Weights of a small mixture-of-experts language model, trained from scratch on English Wikipedia: 4 picks a token, a softmax router.
Below are experts of layer 6 (counted from 0) of a mixture-of-experts language model. Rows are named router (the router's row for the expert), down (a neuron's output weights, with its number) and show model dimensions 0-255. Each number is 128 + 32 x the weight over its row's rms, rounded and kept within 0 to 255. Numbers have three digits each.
After each expert's rows: a language model's description of what the expert responds to. This comes from a sample of Wikipedia text that the model never trained on.

# expert 2
router:099131131112141121096140140111159126106158140144099111099148067140115139087152237121122121140151058161139137135088107154168109139156187174061135121110109177135123128149148089077078105136067131133137107148136103133140122104178138135130120125129158125106127091169104146056100163167138124058103165148102123166146132194170123141114168164224124113130119113105101156149134128042151149111046103115107131102185136170111089107086157142153134147130091219110193094103098139131114075109122064052161140188130107107147138097093116160029134165165091145130117141158107114099175129052159132099150136107172093155117074094138135155131153152134121125159116159130116098121090054107143111114164187125180157180092092105147129141139175179145119142124140136086118154131075153124175152142117142
down0:120088109096080092161102088100156132161190073220114130171107111010099131059129100135078131098159134093144135120125086137197109185082136168126125137119115127149090148187077110129166115141053085127170151125135077107112173064100114116136104107166141090142134136129098140065102100109112087121108114120127187092120111175142135156061105141101119126098123155074094129141169072117080141150124175131139154153187089140116143128129102111134144158128102109091188155131111132118100091117138142167097096233172164138103113151152119155116093108108145111144140117155126088201075105173144104085134160134140106113101096159121131137103097139103146120112117167121141056196115126076095131146057122110167054134084147141130096168135175078151158114127176077120136106116141100151137112099122092
Description: Short name-initial fragments. Short capitalized word-openings and next fragments in proper names and places, such as Sher, Hal, Ber-k-shire, Ber-ke-ley, Graaff-R-ein-et.

# expert 13
router:150135080105166089103075128091140125174112166093110132148063098094117115102151132066061134134157100172155113157078102170150125159129155168069168143109097165097200086078163104119120096127087108125114095120061148175136106120136108148161071143163111183136095112113136164111066122103164135071149159135142075148184144117157120154113154143107127109161128090119127115126172155130103117153100108120118113121105093144171095112138180124134098068129081151096134071112079139183075117085171122093166125137145077096172158137086096146115165155177081139091141175140097091089142159129113156034131124089167096126077088141069190156127167140172121186165104143101099145134150105128168168054123181087145121134106117093120135163120168146158145132104144144050096150102132114090142143050173161
down0:124175112073155123135084097128134140173139115150115171145098097079125139138161166149040140108143137142171112121117143160097198115133167107135074101152094135142119133136170093138125113121131151170123132124155137086139153077139168136176133102148132143107188129149061075134065158079119082141152074110123102122108158116172155142151108115152147158154099137180148143119129065139160138107150118173144093100159127174164157123114089121093177209139152137096158140122164168136075098158120085140104147111084216208121186116150141168134105093117149156166114122106077075091183119132122109083135186153143147151168150147153139112116157141168105121157077034123156159095103245133068147087181136093174114138104106120123149157141148143175132109095164078118114150150102192155084184113154156
Description: Articles and coordinators. The articles a and an, and coordinating or and and, starting a noun phrase after verbs or commas, as in "a two-day event".

# expert 15
router:139156085106190094111098184088108137212113129134071116179114065144102160134153195081068175133149108115170063093128131188130057121154186123087153144145071196079102150138156145088142129119096106131109161081089102168089117110136123104146107163174160155124113105145205149108109168123177120108123110189083123149125149191101110135171139166111113105112135104123108151153148120118153069146090135080114079116164112136139114112155135111127122133095096141126172111131097169174085090089121107045190116132144154089170140102132108105138111146136100101127159167155155102137136123093175115056180141130146125153120083171151156178169169197152100189092113162082099120092123075133141082151113160063188138120085097121164109165090148132141136097131113119101133130122073129106163127111188139
down0:084141127100085149097132135183196189096082146157043123118158157076212135098136132133111131160091132095171166127105171150063171123182155123113127107133145174159143110211135125153108160166077167082076129101142126130127156106085168074122099134121180127123190146107172128159102122105116169158128158081181157113141121164128139128138107134148112154126145142121118110104150106121123108145153166080095141076067133159088106111126065055161129120066128106112141088113142104137163130118048132133093114169129125169137136116075154097130152157130116123192126124129180130103160182168165098098077137122155122123082184146110124093160143113094158109134099117081132090109199128157115093143101170151128092118183171143108153142056151119139092169200175147141206167103109142125090137144165194
Description: Mid-word consonant pieces. Word-internal fragments right after an opening piece like ob, f, b, con, as in ob-l-iterated, con-fl-icts, pamp-h-let, mon-it-ored.

# expert 63
router:119146127079156042096145125103147109166160119114108128103124114077123169134133159107108203110140106122141116148079109158152119164134135181102148146074109158071153137125175107121126085093111117108130089095114083155115137062098133162169116147110169161155148119164170115117082195089135120086120122143118112131111132185091124105195106130162122090152126130125101146147169164088106104128112091099092093152132142206187060110139084176158115146096071140117085087151123144166093107123155096099149163104151151121169140127169138131059110172105091095077133184136107089115127146117179142092155109074165085134142080136114156182093153181142044129157092182082081130065096085176180088075121161100173132115119109123195182150166158185177106134117130161075095110109122162156173124102135138
down0:180102134163112150155139105115124133092103095106159174163128173163076082112113107104116173201104125121158178101085124139091104188137199156109094066082106119146172137112061122164122087130135091075096132166164164190114139140131121163154148154069107180122157132146119094142140135082152107095137138164125101091191208108122142154135194132084134057152133168169105050161152126122134137118130140147129111055123137157179167131124118115146132150109085115113155120153186113103164146185113138054165148080127124157170135172122135186109097107146099067118078114150116087110168112113125117095106138093115124075155100096114117130139098143091140123209138091155121114143110185225126140101110157117124081145154166168101120168107136144103152144129156132133126043165139092107116148173136050
Description: Title and proper-noun nouns. Nouns or noun pieces inside titles and proper names after the, The or My, such as Mystery, Gods, Diet, Old, Dog.

# expert 26
router:168159180053178098131058141083113110152096182103042132140093069127102160081146193092085167144133125145164116147140091165170108151098103204123155152140124130112219102107174095080145083091111149146134075089124107147130104065167120132173116107170148155177120157148171128067057117140158105118106153116101095119129151179119089135177163110188101093180164146106093147111165137088143104095091110099105118145148128166144102094125167184149139097114120136105157105093151153222107104126177125087145117130177103094149148171101083155130155137205082136110164128107096134081146104125088179079134133076112104151133090160139150112155174136156084174144129134105112175102137094177113104117143163046108091174142118112140121142113141121147166159144105102139088139104092116126144151130143150
down0:153114082142093134139200113077139174165132153173169069166199131133151121075163133100113133093149160115144155123065119133115091125063123083158129046132140123169120142121157128087172138146119128124110080099111180123117157153108148152080123140158175106112165069149118123106113092134157119144156101172104095087108150176153082102084103053114093179099106178129169132111132133110125168141188159134124168139191201141136119114089188168129132115127168143101085140132137179078078142152130154172124089141150162213128152128147123073130131088148199100148136146108100114136164137101101126170126096071076152137089188147187167116120109114178084092145183160175127145137165146171161107055091126147155143144154102183105129137130165071153060170133121110131117115150153155126137109178118079
Description: Articles and comparatives. Articles and degree words before adjectives or measures, mainly in species descriptions, such as a, an, A, more, less, very, long.

# expert 50
router:179167113122173115106085161095129156152135152099051158126143101115099186130160159072126185139101133121156133149103082166110091152166138156115119143105114185064161029110168070115107127125101190111111143124113097156123146090162099108144143102177116118127062128084203131123057166151128129103153154214146068161137148220102099151131167138155161085151132147119080177150120165110129114139135108089110091109144092146145097078148136154091152135083116150098150098161085146122065101086144112134137128090177108139155167146121130129071135111120133132150161160142095138155148161102173181080122106107172126177111107096079168112187122156170099224144098154126102148108095124153178064119085112076172127154107104090119134128174153165148135147156151135120102136145151180119155139088160176
down0:164131155113095085155190103146136162115070131137164136178099069115110050140186130147135153148154105165078106110144163131095141118168142067127144128071095113138147108102195155051100107088125123107096096121098186144106108119119133128157109111126187084097120134149141133101148162130109173119134130110073079164104056130106181124190134112088106181216115112067121132195177165115147150067135176158163117116106144168151089099109178139170075146107142092175144113111098137158111140096152123112106183119138168133148124125109154151121135154103116009082159109124128137112195120136133160094094173115130110121124135101117132152107048130142176079106104110083137126106125194161129118103099110129188146130192168166119154082106219134134159064131145128122116100119115101144107124138102129
Description: Copula and auxiliary verbs. Forms of be and have after a subject in narrative prose, such as was, is, were, been, being, remained.

# expert 48
router:166185153107131126137082162103167144169094165144067132137118074095138150123156200076104152116172098180146075179082109137166079123160147152118140161092101153104183082132120129079122089109085165126120150119072146124096148120177099162173140150113178183121102122155148159080083169131134129119137114126086122142142121160097098083093146180210108142169157073104096180135132167047120132181104079093088108136135155108150105121136107104147102104105108164102120122119135091125074056092206097109180110166155123114139178158114106152042109150139106081093144144147116051049154127111129130146159111128113129153126108147126187133173122135152125114153102168117127119107081084153138130127120134074129090177108054112170154155118131126155103195106116111136083139128090152113192181130150163
down0:144135149087116102160111119117170122134091128118128177123168086147093118122142156102118160179089142140157187084090099139122111115091134135087094161135137098132137108108100117081125127138187156094161122126118148160098125093127139086080088102096132141107090110149165116120104138047141088102090171164097144118112069036088115172106125151048132139105077102166148135110135137122080083072118145119145092101093135177154178098163110172100110153112105112115095111118138096169180069138093145129125175187142217137170150111146188106089138148085126129131137108161103161124122056173177058096104151165157169130165128131120078141108104130090059181055155152155124150128153144145096088151107096083128100158212158141107117106193140142165116078085138131116183186149125144119097158077091074
Description: Capital-letter abbreviations. Capital letters inside acronyms and country or team codes, often in parentheses in results tables, such as JAM, YUG, ENG, POL.

# expert 51
router:169131116082154140119061196101111098188125148194086118128112128143163164105113154088081174173141108144166098129134106189137087152142159148067176113107102140070121143129126115130086061050131145143092086070125090120119188170136135143136104120132172192099146128149158156122096174073138134148126089128094098190112134228116090186145130181142104090116123128126140106120102127137139124128148098113110113157110099138164101082170136157117099057106075180074117092112058150116099104095140114058151124150151123147139134140128123100124129191138119138119130100181109057071131164140141134114203067133155098146126155152102147179166154136136125171162127141067100158127102084118135115060104159127164096087121055113134154155136153136143188103122106099077134149121094145094145192090136153
down0:170100114154109132133102142068097162115120136133089167187112106129185142125110096135184097091098144061121114119091066140095114137153133113173131186173114145146138159165160098115100128184078138127137129115108110170189111106147114123149157131118139114092123111155189056132081127094078145071209102144136164132152154164070119154127188159132172096148144095190168117141113127186139144136153188104127131138091116157133095083136105148169058119076100152105174098076163176152189135148179124190126144119171079058116171106095131095125159168139117122103112144090136098119188121159079166125121136149087143177184110129171139077154078131151211142143093106163115136118162111093141159110134130144101152148119185114088132097104168102075142144158123165101068145109197150078109129158117179
Description: Past-participle endings. Word-final suffix pieces, mainly ed, also ist, ated, ized, ected, ending verbs and adjectives like compressed, scripted, coxed.

# expert 27
router:137118147092174126107105159103130132182156184145062146116146084104125113132147175153091101109162124121128096123110081155145118094142142128082152076095114121077112100128180105106135110100092121169120118136089072157093074107123098141104163157111192156142116123126118133091102170130167127077106162158063090130160139127123118132112180160170081112119137123127123134142116144086140119161040128126093152123126134152146089144136152150098172133077080190179140093121109147157127064147107090059183114116156126084145163108112066072072133152135125142120152159156131077078138145070166127122160118108177129203156082090129165145169186161205095093134116124129155093089110090161119110113121176095192159174078028147173179156141157190159161111141120113079066184124124130132138161087137112
down0:176121124225157169179167102075124115166146142098145090156127172118085136092087133116137117094159122128140179118159091220110110149094069129144094171130170166108151130108173153111098121150121180110160136158153121133098140119153130133148088150110113135121048125174139103144146118112079111057135083130140050076083133124101117129131139122165158157173140120112146167087106130148112149114154154191097105195110154116095155117155154066134141137106164143113149085136147099139196118071141156120111127110139129137127222116101163173097141104220165073148125078099167115158139178127159117118054156110125093121167167120104145143177100140165130111166119164127116152124204161169118104098155139116109109151050168110122149174173113136121112073102151074063104071134123154134158166099133093
Description: Name syllables, month dates. The piece ch inside names like Melchior and Rochus, other name fragments like Ray or Marv, and months or spaces before day numbers.

# expert 38
router:166118079074153128100093154064212144130082116170038146134106113109092114147125166105120179108108109093102084133100136132186070167144133132113136092122093168113141117109160114125096114103084162133103091063079080146087118118112088142156113104159160165120126110130162125088129137114122151129125127117084112194117091234130091162188130113140138118121153107108081150118146124129123106190146083072102116100113132158167101105129171153093070111118091197125113132149118186161077120095150138106168128114133144079166117153117089147112141153126100151100128147164133119078160143151197148053211123118098150113113149131150104164179148187135086180153150160092157151103178045139154142147073149101107158108107079101151164165127148146161164080094120105078150156116048144131134148091156136
down0:163130102124135121133069132090074123147073115170161128077126129081145072139088127161136113116075084155131152120188085122138111111150118161095104112178200187141158194143104124077131132154099166108129130214094137047160111083094144115122154068114164182087163138115082117112089109111145191126139165074130166124070093137168050099138101191140104134127111164136041126063152141168157166130122083166158103148154102176126139101132156101141147128160125102129082141110148127097143147142109107154162113110133092151104173050158100162125157120163182112124126149178170091149094136122154084093142119077111077132158120138088155161105102161136122152118151126118134135109134112083151140153143168111160095084110166107148067169124146062111125184156096115078116143169145158132189048095122131
Description: Mid-word consonant syllables. Inner word pieces ending in t or d within longer words, such as -it- in architectura, -oc- in velocity, -id- in considered.

# expert 25
router:112144112116182099100117199123134133137124111155093120107131107142089144111128191079149148123101119150122089119137130172162105097134132122146192183138126148148186087136125095147123077103104210068101117113074124168127129096144099115167124136165213174096068184158132135076129197073106136154154114145129111150152148173116100155162170153159149107101110093093064126112121160084137153143128130092109127097138054142128107101145154121153123144135134178085114101145107181170128055152187062070201115178172115087142151161090123179094148130172118139144104144104100139117146145086204141074149116104117108186136086126165115135123134222166163145149123157069113128100106088177152120100141178129167077149148098105163103152136143112161127131146093155085069144125126106130122161129123218
down0:163138133079109124060163153078170133157120118075109144182147077136115101090114202080131144205083144136099118118092077076102100123119161106073188117069127105147145132129121136131101125101131117137170207161086103125086141095166168176159104131156086121154097176101153126149079142149131095135139093154159169191061094170105149104142124101208117113142104176077085174165085086125038094197093104079152108158122137169079109138089090126074148185101117120159118131123125136185132104134087106106109173129130077114136118097100119179117171177146056131163072132075170071090070089123101160133102155109109097132126126123133162117175122119146117112141115124123116135107080137128166120117126142210114114097098112139136147110138170102127151131123126133107102082135181116128098101158143173
Description: Infobox field labels. Labels and units in data infoboxes, such as Molar mass, Running time, Family, Phylum, and un-, _{ in chemical formulas.

# expert 39
router:090160140115108144132090196139196110128112151147022141124117125117088145145142174139086136094177098100155117142130158117139090114158138132123109088092084119143131074160134170134108137086077163147143124107109072172079134166134109153131132128196208205106120112127117148128059136169152153141137127108131103110154175169161145154140132135171086139122131083079132155156111131085090155168062055087061106124110134162144099134170210151123108069130113136100156132185108142157094088087136078089139085167179064113208144141115099144101106097132091127079163136188114119087128114098174154104163097110147087111106116140140161165170094173175111130134146160126122115134088072178144117121117178041168107089097066091176134166129126152167120162109083124113120132105102139113144116119129128
down1:153160100108129128140214147160071093124093077138128067099145133123206098106139152135119106108122131100082119115112223131141175128155076160103130182139102083127106091121110112190166092133120096157199137118160111182149175109152155077125121186093123153137100121109141141162109104149118195114183129133120145138159165109068100096110070104132139174105118140097166102127155149073098131171107093157105190107094131173106145168136112114148091158150145156105144115162064121072184072111182140189133089143152116097106095138154073108134102112100101167102194096143159164103101126132164039188117152183142096115117043157149124096155132152117120110180155131143082111076126115136105110136123117138164135134170168161071144079199139104125106119150158160136141136108129102122099117180073133
Description: Slavic and Spanish surnames. Middle and final pieces of Slavic, Hungarian or Spanish names and places in sports tables, such as -ić, -ović, -nik, -ski, -rez.